python train.py --num_hidden_layers=9 --hidden_size=256 --n_experts=16 --hidden_act="geglu" --router_score="sigmoid" --scale_expert_input=true --vocab_size=32768 --norm="rmsnorm" --tie_word_embeddings=false --optimizer="adamw" --beta1=0.9 --batch_tokens=65536 --max_seq_len=1024 --max_steps=5430 --dataset="wikipedia_en"
Below are experts of layer 3 (counted from 0) of a mixture-of-experts language model. Rows are named router (the router's row for the expert), down (a neuron's output weights, with its number) and show model dimensions 0-127. Each number is 500 + 50 x the weight over its row's rms, rounded and kept within 0 to 999. Numbers have three digits each.
After each expert's rows: "comes before" lists some tokens at least twice as common just after its tokens as in all text. This comes from a sample of Wikipedia text that the model never trained on. Tokens count by the router's weight.

# expert 15
router:481521555548390398560541455552405537532463557423477487594461519540532428586529390504398564439459478486468471527353512424477524454482494475477527547586388589511435547543453450466460522424483568494562465487462496510563507443503443555523385431533520539504478540457494490509531496480525500495530394542425397586496510531532574564472606527503454503549420384591507434487504524384544426509502
down0:522516503640457497535520461558519504490555484549519472441445461523424470544486581534579517597501516526473488504509482482609466475544388432496521473496500487424492411540568546494520500407417475498456577421455488496461515563527468426505478533505464531570439504645445474458533500444472549447618526536419492550511472514472503462489415531459450477508504532526571613556550561496524499564480
down1:464534552509488547542411511446514496445447450519586418444473554480446535512539625512485538546499500507531483558465476612536491601483485473529497520381471480526627511552414443451522476462532497485515582403408535474508545479431511485526562539577527482409544432435439427489497504493501465442406559426526514522533480457583394460511505540462473506456484593510525505482454529502501491476446
down2:390537641439477603339489559527490530459494513501569528568541574545464499457394477521554563428457472428404491559541523563538511478477530500615529444501510527524502450486517424488423488414612574533512501477514572500448478505472543603508529443479494549429531522509649548496491514470449526476561564443578497443535521500568540505559573510569543509527499475466451480487467550530512578367468
down3:519403508496481468576460546438515447537508468499500430424586573505496552440518544504473510555569525507559469470470446503610646478527552446461533521420498426512500389556501583513485470532465528490486555500484464505518505602454414564515449493449497469480499533536439466503429618485362431534546431560518466514518540421503511530530506527507501459486469493522497428483526430473375476491482
down4:526530448471541559428541507495572450492416563544400473458470519505477502469476575566510496537427489496549489553542494480531424533465652580482532402516422519441495508562542442498484496376525548475501458533539525508531501531564529505481493534555509486536546504497499439419573494516467462500459591411525478453488464548504504579483454622496535454517427630459492592455508562591539486474462
down5:446575522503542569504432481525432514472481426475479431479561460484508537386467519506491486507460551605466580558584441617529397477488462491513534400438611470501498381522579579366570549469486503449476517527508500460476473588541506572552501534533463477505467534611545465520440506475534468516526570557443485453484542409432453464582454499523614442601521651457435503479545485564538593508491
down6:426455481539386453560521473445428535532473459557408523421493646481524443476518507573582477468485482600560538485522529518511531509526492510479394602451469488495566474492429487459509557575523424519542476506453518458479539478544417434524497489469504547535505502480456433458515382509499536624454491564549560542517481491397486549560530486619532557505518501553451432502490437543413452572492
down7:531479473555479476513544536488520479415509472530494516521378521513480637545500522468503458520525517561507443466541595463504505540488498448529536533470637473534458464522418520514478482589579429499477533378542410538557641531530491518517484491495547457543472568545479526467521585480583498624428615496454421508462394496520480486590510525491586529628575504551537627500513568519520514435477
down8:496570476541492592449536534596504495554500492481480520511591452411616483444528476515533391488541474513405494434517548525503403634520563526430509460564581501509577565503591446550461507453578509469479478504548453417482510456526531538409484460516495448510463620540510505468538444413495520456490504540464554465446546561562557517446467498547449510506486449597438528548556408546527522459494
comes before: ", ", "'", "(", "; ", "– ", "s "

# expert 7
router:576490542472556455607471460541491624413457573438448480518494517468545464530577495506438561448487469488436484493546417466548519466578508428555544549521540535452476526498475514494454554521490491461503502535508462425464517448520488550549491358482508547490489535448503553487538482485535466439547468542515537522571471507428462520529579492538477472595483363526485526486426481557648409504481
down5:635475563436529476505507458509409515554516526499461501476469443405516460474584508486455494575561486556541506421536510467482425543598442448538504506405440538513494520518455510475483495491499459467461469486576418530511500514465570456522426461429569473515529585453582474423480559482469458544440433649487516556480566381515504520524558481628566528487448455411514519446468548554441491528493
down6:525467470589403538576564550533571536509495493555535482563507395524472518614463451504541500498529427524508566460512533434517549448487481472515441496522528452458418480535551464503503553506679430445478442527521454436439418509532564475490499407478440460549564558451541437461407508479519517500487531437492461474458525552504538526569400455437446529564524416464505567450563544507552495486505
down7:504420506436570504488453564465513455466582504556502471514532382433489405470489566395405410585422595460474474517459591529459521406546551524582423358468509498500454577489470383484609394615554441550520534589473483498515488519447517463488585449519426520490573541550591524581442510519473538535459555511475499528435517437480463468497491483417519476479506567480469459496535555492496551528511
down8:555519464536589436557385550581487509422501550611465454587515471462583426563541411507565517465500477490534453548484543499515546431510591437527452647546459415472508474559481515495466581500431445499538545491472510448597491420483520510523533469478459575526467532542538480499528538405537486593472508474514427599495466426489482424468523385474587503494535525479453529525469506429511467590484
down9:516471446475511508462502470465483546442459440545511475551522481421530492613502551516519546570550473472418503476470452473477579629573592475453464566571492515519399558543623539435580477537421538443521546571545435504480467437542532548591489452481449501496433481472429502467533571559497590448505426626487490548490428453515498554526470488607562569476525400405598558527488500477556458477416
down10:524577551489512514504468438519491533518491473528498511551511461458476454440608438507431488494447515567565501466436477516486493526473445466573293515481406499528525542488422514468454563499527500574601535543454480467415456453531531418465522428485421432545599469577423537540500477468434502491482595550591486542564540496414489518581482446410434506541435524497518517575384540489517459547509
down11:493462535536447458539597479519519525500426472563560524538433481472528436465503519533409486568543507488509531452558498469445493495449560497508564514514552528503499473542434500550535485452472581516420459433485477580531510454447542542374528555555434541498488501594493404511476438471499505473401499537510500507421497499521496507479548341456508491495544481522575586477494459482517401395500
down12:524477540500472545499501424545502496529458503485491502477443498493518539422606488484523566534506430560615526462486401447499416405548583532513473488419533417449530546446445547580516490410528441491508509577399440538530484471580497528439563546462447478561483453460451470569432412409466398511515490468559445463473537466498492580542425503486523432547477399518481491495472474459490604474419
down13:485450499539522524487486519440462563469454500537490597482499551387489546466503470477438473445495522513556506484550444419463479563571534541519553637509587594516486447566554528537513516462438466517519454550555441526545488544527421542491534499424482446521447462531448521506486507403499586430490500565517410436533400450490531516513667432395445431533454363600538531460528577480501483529448
comes before: "in ", "to ", "the ", "by ", "a ", "on "

# expert 13
router:464439428479557510542516447633526598522455536453492481492515522608550476538642403507369543468552477518492449498373492549477519530530432421537558507463502580463511517524496523474472500565511464514571524486457523443504508491535426433535415472527558535587500480461457458481530478511415458446557557434490439596534480483480550525546534527498552403546472434590498426514522452449441579552465
down5:440568519416592513413544505503485487519445439504574488494433424514477556552474558561521513602497420564500468527459590534510445486473550518466502476497422383463519550438427404447412513541489568505532435570542481524416575402558460506491557489557611544603487559466535520509560563468504476541507581528568485444590494514502461581517501504604509501492486583420476543560504437600512549460550
down6:553604523448520536485552564446566586516521541522498485473496504571409445362447493542503517435562477431476532592428535461615525414541517426530515502483620554460428461437463540468452475507535481478496435559508458515543502543479472534503463552522503540449465455500550439531486540575483625530449450501444502455409478567477501476617498572528486511519431611444482403546529445622539437531487
down7:475561506552526435484491466565470593525429462522496386507558444495561480393422543513395470478462472524484570502497482515502460564567533442467555483451550508537539340422559454497468504519572539552442553564546561474481466462498471564527392519415427462472488526504411449494520432502480711480478468506343461537547477423482468474527493495475610473519581655515445494454528535595517533517516
down8:447452432475517537579460544493640512492549529473482424584533553504513484457519499500471466466547432497497481419501511573439504445430389502488510464489552591464559603496521555389478523566516494468548484515530507414408426412542439483492541407556534508560553449472586539467498504496554454533511539499513507535460452494495489529415468403456468466546550466480517426477494489486419568548559
down9:548455512387498474511513432538497542541535460458506489563497542524501462513512467492426480540469527496563476532443486435549569533570543549622469374390466641595498535337487488457487506552525491477494523452477479462431577480420510468443552450505474383475461584544421513410490535562540549480568505429510514553457462477475585540586545509555535429498449603639503447478415446554592490566516
down10:494525462459471502424390514509453457489565502512509580600412470473453625575500522460450522508460497412487479498445565379559549488545555510535557436606509522524635497491485452487464579531436563432443473543467513444522553524494663503471504442459466433413528476380436463499497529481506561518481578533519554405490332527440586508553473438440437423456478542510521414396504455536511522455502
down11:511525579495459437483441664462465439444565477531554584569558554503534452515520490471523500438499465495422460490506476555547508453474484541500639454623530496560523491516421543493455523582486544500483483435460585466477476539450560589510488461535518551446465479417603532407541461555539503476543547572440495532496509500448477495498445466558468610487609646477498499547466448494525494455498
down12:619458463502457482511521529484457395619510496471480553518478496534439511496462458482542535554530509476573513502355544425567507527511538494491465442437504529406459505528482486551487517464480382464575524433454350519485478386491428491552557513552501548419480497502421503413482418439481457506557471438493500406415448519459503557498497491549529536482490340477579555516482516465422507571503
down13:558468450479571447644538511514577417386536458516582576531502530501468538447510479517557521481468583478519563506502477530488581444459533593508439533532483487567412614514478579448561449453474526430573525605441569518522535481525507493496544500579588510452473562505502589490518431493568453533512426528472491545514540503580526434593567554478371460496425639446552465457513505529493481451568
comes before: "the ", "he ", "it ", "she ", "they ", "a "

# expert 1
router:517544526551417398621475415472475608509485542470477546485485547526466504574535515476384571547495443491534452574489505550505512536577445456551578537565395577442462588515408495543523547546487536540536521572518481432426480498535496527627521462520555475563469542521465522567536524495461494452446533487574406561477482480516541554538511553479454484548426349483480451453486468426461496622485
down0:496502474545527465460355428458398492523485480517534508389389547506575583522475575519455526510564561558516407426469493534493480525480433519523536528525469423496447499511421456471583496579503492538496581448531447492523446517505513414478514478548498439512469529506421484543533514519379518513490518494526478423465432520529429429424503508505495510521543505486539528476574578557426467470413
down1:483656566433570516440535545493419433505448518514537562454394511521451519554526429550422473548474618521452505549553485409500541438493562527413451378517465429462549465444518495478476520541428559544593454521469440484452518437425476524528539422455584512426476504515496555483512419394557483480436462441510550405522607621488456512553515505519559539457417508484516436515504424508528504483551
down2:546348492531476415521482369497472528502474499504457468551565581443469553443429469484477520458503554473556492534361457610474428449501444505511561470518447518505518495586455555489629482482549529469508551476436460467581524454576398418517507507531565538502535477494559487609500523611496495499564511507472454493511569486478441478480459504463580424484526559407454489527477477515534448501473
down3:538412516487448446533394415492507535495476509460536513545423505512430506487532510474489519469466513486495426509524495504505525548493494521501562641457468485421555512502388511559462557372602444383534565555571581571544368544511394461416492473487447517458444421539483473606524461521459585517478449557452462485453452537590442506480522555500513489499530466524618532456480512412457424426524
down4:451562522440496525383520608554551474463518479423473464516524419542532565512482464457446539547473529399523517504502499487510595429550558544482538503478466500501453551333526449446555607560433505556520471480510570437455536464511488573548505548420483449513604575551456520471381486534458512400537439514592559531510381524546531523544568500394473422393455578382468467469495505501453455429520
down5:427520480431500582411518535493425543541488557454557482514507567488522492482491528505537533486530574487497465515507497547479484484428484518438471387461502457450581481512560415439423455395613533459537533571452456479513569502503580438469464561539491464417511464486488417464530471495482516522512509474449640545430501557488556498570508486496509520518480680518435474493386443519468523414460
down6:499541516500530457513633519562596483566547525515453500426419507537437598512466524450408440551544465479583492511546522473543447581562498520530396421485530579471539526489512500412535525481464509359497538621540525383479520512432576548539465491510536459498507543453523554451578572427520579473471562442533506551457607512465416501528430441438573536512478515421496588520507575495421500504528
down7:559463530472501488576452442493506554555418562521576519479541552416457555455465517476524440526522555516477469427482548473561513534410555510517530516386494486507511497527385464546508440513576433475492516556579619460442498486502438501475488493490568463457488551507470528569502515551523541511480488518461566429432451512446474570510536436522484453486462639543611548410535519516441439475523
down8:487523528489584537481552526588538412542424495476551435606507499461536495491501442510474577438548520498432525529491563515496472540550510491533432459490454571425542523475448490422455540595555492530555459508546464507499488378538451491511457453582542454525534494473464435533414428460527501549452481523432498433504522565499524403483570476491563460502458657579486506514443481500578483408551
comes before: ", ", ". ", ".", "\n\n", "\n", "; "

# expert 3
router:501470448557429396608539406608454491542493509452469518507478482547460534558503451525455569464459449522537467494484468467500525517506493531519499483592424580514452545502476502508478610507468547498573508508481570436472465449450481550575523445501537475576497564448441510530554437474482464512533490525536418641520498475532512496537480535443519524503352406547477487553586455436497554521510
down0:533576391509507448528581488536467523407321494441499446561511623496494450478491449482452532480432535530510493471471531570555544530522493470509515489469456469542530455448521575372531488550560466482478453501552495512549447504485564475481527537424513452546431462462478399523568504522545501494413520441454523512478567518423461487586497522477474597516534521539383507543536501553483531529555
down1:512504435455445442596497482591470496535552477551550551383473518540521520450531464431482532465549514479548490458546488424500501434535510514471335552359473526459589588374512516519457435485579462474525467508502486502489508503487563519511487449578557508528404460489510440546457466503554463648470535441461532471472581444549440587413438474564470510553534586534447474529468517537481549543494
down2:437487470504365508439552466547458569432478505584517555501512527545498510477491475491595489588564496371479533473481492517471436588391377568484520498452424545501448529450486393465392532483483575445526444484474491417434496531465544505589472550388411547562503505471506530458416485540478500512516589457544507450571400484551456457462541493465493480482577550570517550503529512479480551435380
down3:570499430465521409571591441503513499548542466523493485554513522481469516499463431548605485519501548471472543417534582544546449494457575494452562478562426385540438461522426483427547547441472468520477402473517500471549479443606562510479505520468509545555595488399533503433512590481483478466458436555486441473492518457500493551425533442593555517559493589449504477425517494523514429480409
down4:484453524467531495527424495475506412517462522460414465566458545463571510512464595527463464516423537486530486526388431531480389500497528378493482515581547497573496457620515493587518435417509496548431565499437604533482489493446538577476551568524467530546536488495437530550546542466449485531600500535446465403449490510518491451473490511426550476458486534496468502613446413422552616495469
down5:489512430516450445565586434560496491493421480494503597548533498423495580520530463518520609565481480513579501508550526412610545584468603514430484432529518473555472532558484509506483483541383524499494462523584421487493406501515543491624616465519512526423490438448530539492504561538509558467476595534577417580489477422560567488508500494492484545466416459531511511475573439505490464454504
down6:487542464523450442612651511515558466449518485514418455509515552565488525560518440386488534451403457508573595482442539516563515478411589543478471510508443501483472583576518529500466541497480588558524536367514498595500544447556498527536559412488539604565417529517524499490423458447498591430475480594451600570464538494563479515524509523503560473538463575426453470448566467488564458441434
down7:539521592536507571516507544467462501588480458477510516514502521481494442482497491489542523458559446476499507492516464363548509559539387451535418690556571500508544557478510471503518468441499539497605537545513532423464513519517455494556352433488486572417438552567463557523504407470439489574475537494415458478500497487408535415436411477521519529504508464420514532492550485493435470475493
down8:545486594558481535400466599457515536536455547519399490533468479514549453542438473483495549454532459442541566472444556465482521473546517469557543490497445547532541509488507486527456448511499485479564500545563548491470521519483478610472450510458473463409566619450510579487596392445479426416472538509630499504509495562545567539578469476413476488494582526551442667408519495454643460437520
comes before: "| ", "(", "and ", "|", "was ", "="